{
  "experts_per_token": 1,
  "d_expert": 320,
  "n_kv_head": 6,
  "norm": "layernorm",
  "init_std_o": 0.0,
  "init_std_up": 0.0168,
  "optimizer": "muon",
  "beta1": 0.9,
  "train_tokens": 316100000
}
Below are experts of layer 7 (counted from 0) of a mixture-of-experts language model. Rows are named router (the router's row for the expert), up (a neuron's input weights, with its number) and show model dimensions 64-127. Each number is 500 + 40 x the weight over its row's rms, rounded and kept within 0 to 999. Numbers have three digits each.
Before each expert's rows: "gets" lists some tokens that make up at least twice as much of what it gets as of all text; "comes after" lists some tokens at least twice as common just before its tokens as in all text. This comes from a sample of Wikipedia text that the model never trained on. Tokens count by the router's weight.

# expert 6
gets: " |", "|", ":", ";", ")", " /"
comes after: "\n", "0", ")", "3", "4", "5"
router:536544503530522594540488496466464503517506507432436470530519552467504552534515419518458519568440540558521469437512580521464508556467538460508444567558474501481465471492538491485509462565524501
up0:435545475422506416468496496513527495458507542499462494517524435466518538458586485491516546503520542512440595510521543413491440509451553534526473452454538467463468554413600529445517545518455400
up1:474527569453520474502503467530480492482470520472494564543512498523553545465553473515522514438493462501506400441531591462507479483521528504474501535489448501470430449522421503456555500478508462
up2:540552440546497491439476491506490480493451511489382516458559484517503495577497533478453518433427506507433505484496501442457441477484472522551514527459517566540599503544559535520464431486512494

# expert 13
gets: "\n", "==", "'", " \"", "\"", "==="
comes after: "\n", " |", ".", ")", "==", " ="
router:505490504503538523596525489566488463496504471478519505542527532493499486391552567491503548509537522409541513541533441435511558511457484507520450450472423453511483509492531524547548468496495476
up0:506473498522486500553541461506485490489426493459480479539515476521487470532543489462395533544522558526529571498618485435473535493444482474497537531481460478461527532486443636556525569528478461
up1:493430473503414542511456539564534598490507501502557416440475440492505554406521494467541490567591498490511454502514503550526545468457506504577460495534452515592580571520577416470472503503453417
up2:502533532570510502501510476469518444529428511466426497571464582466504489509476573421475459540454528452438585553465573595472450477441444502508483487470451519522508494499561439496459426496563389

# expert 8
gets: " f", " p", " l", " b", " s", " c"
comes after: " the", " of", " and", " a", ",", " to"
router:546486516526478479514433540420484535434432512456488513525495480500521499448458535488524497512472463546535437397484498558552547553483499468449481469512545533507577540503582544531515586507497414
up0:501483560479455472524536453519438480525457454490568509486414531544525501522540505477441486570518512527494549492496453531521571523427425468440560466506428498442527543482494500589457375461493484
up1:521448508558462532497510496589523547461449499437432407502455469462481489511417504509489538515504492521519483465503477500414559466456445555471546461550505478487520467427516546556498494438499550
up2:566548435587492579525476503567548528434519515531502572491501499484504526528554482526472532506420555516516517427528541585522532506504546496457554492500467450574547495492552545542538457508418458

# expert 2
gets: " ", " December", " October", " July", " April", " September"
comes after: " |", "|", ";", " on", " in", ":"
router:505503535546517532562552425483492511539494521435536550478494444534514502527560504490564470475481480477470569530500464474483514431504520490569445499519385484564490475449562484439486521563506534
up0:406512572522534428603458509440424508469491567512479471522434445504531602478528471432496476522523467492571478534487529547459485522554489521552563578483516542486437515435593527572457517505497445
up1:520520492546568496544474502493482492453511482496520559557561462459534510449490506493489535472524548543607484499484479514492529549479531503450518539470435451499523504538500539506438548470530417
up2:439491446518465581538532468515523513493574405571546584532505509514535512480486558497512468533506457550464509441464514482498463500429525576496570410549488385497514507478393540441527511502455558

# expert 7
gets: " in", " the", " is", " a", " to", " by"
comes after: " is", " the", ".", ":", " of", "us"
router:511468478485585540506452531527512529468485457537554529495500527497525528524495475415529477454502524499511535496488499511488497533500544459484507549521536484501559477501585484638517494465538432
up0:517503405420568447469491502529447487549521558508490519540519451519563521486481460506533504527525422547525467536529550536461534498526529542544490460481509503494492465463470515569569479515500520
up1:559482473485482533507459414495450515556459453477578457546510520509474558492481527488468553514435493453417464419460461549526563493532550486554487466521503470466560482494589465586507564546524475
up2:485490530550559514524492481508508533589500440507500466473501477484475533501495547481570578582510580492488555531478523526476469488557532479527461507447544538484500479564593507598474530398482476

# expert 14
gets: "0", "5", "4", "3", "9", "–"
comes after: " ", " (", "2", "-", " s", " c"
router:524479517585489511540567510569487492478469440513475542452497501514475509510520535483486466494473497585478488555478525488513461506516512559552514506505472467488389394459522559431563509494506489
up0:419500549488578536529555450468458553506417458537549442501430497510522416521521511425536482488512514521445543403520539539463578507541457460517499532509476510505516450434504540463510462461462492
up1:511507503509531394490507525465532492474451619540512465522490444516505496520526524514563521492509480476496485527493497545473575555558501551512499434455444502491493456454474513505561515482488450
up2:444533511542484448581530506464492537515459529467469476447517521531544493515477515474562563483506440571532463482472516504481474534512545435426452589507537504476422463486513526468484512529523446

# expert 15
gets: "1", "n", "d", "re", "le", "l"
comes after: " ", "l", "b", "h", "n", "w"
router:549502563494422546496500458501509496513489457459525546503518465532564508465480495487529449512468551519441492524497554469474436518543514461625543570478554495425471443545524503500543517527476503
up0:564496457505480525554454509522479504456589546473413491478510547473513552486486495522502498529490497456453490454459541568555521548545556538456502502548502439505453469482441521476515539578490534
up1:569498531503474520441522543535494500500481503472554507519518558553566579513492440514546466480461582494550522497574513559541539561461525475526407448509490508459516541446469445508543524448530539
up2:483462559482484543525513572520486492431523595509499511477534424527521484529521492454566470493546491467458522498460490539445504527528518455543546499532550522468516439484529517480468523468436554

# expert 10
gets: " of", " that", "or", "op", "ing", "ot"
comes after: " F", " f", " w", "f", " for", " Th"
router:511531464516463510479510526518511538432432435508484569472493477509501460447549584435577438535490484503486553561462491518434467495507483479509518534514456476480443486531540533511588529495446556
up0:534474535452526434470521427515495525490487518500504488542475512543515551448524573500445513560496471531524435465487520527490484553495486423567552518448525477568456462597493539505532509493496512
up1:557482469491521578472511508450531487469500460525537538482477487491525490543541531543500453530603505476525482542518480494466511503503493475493527526510508514493484584473513460590506503484456483
up2:464557464466432514471524427441571504510512532549439505511454508507485523515496423415513412472571520389527486518464479455458458548455474472504491539461419454515483479474496489445563506505512456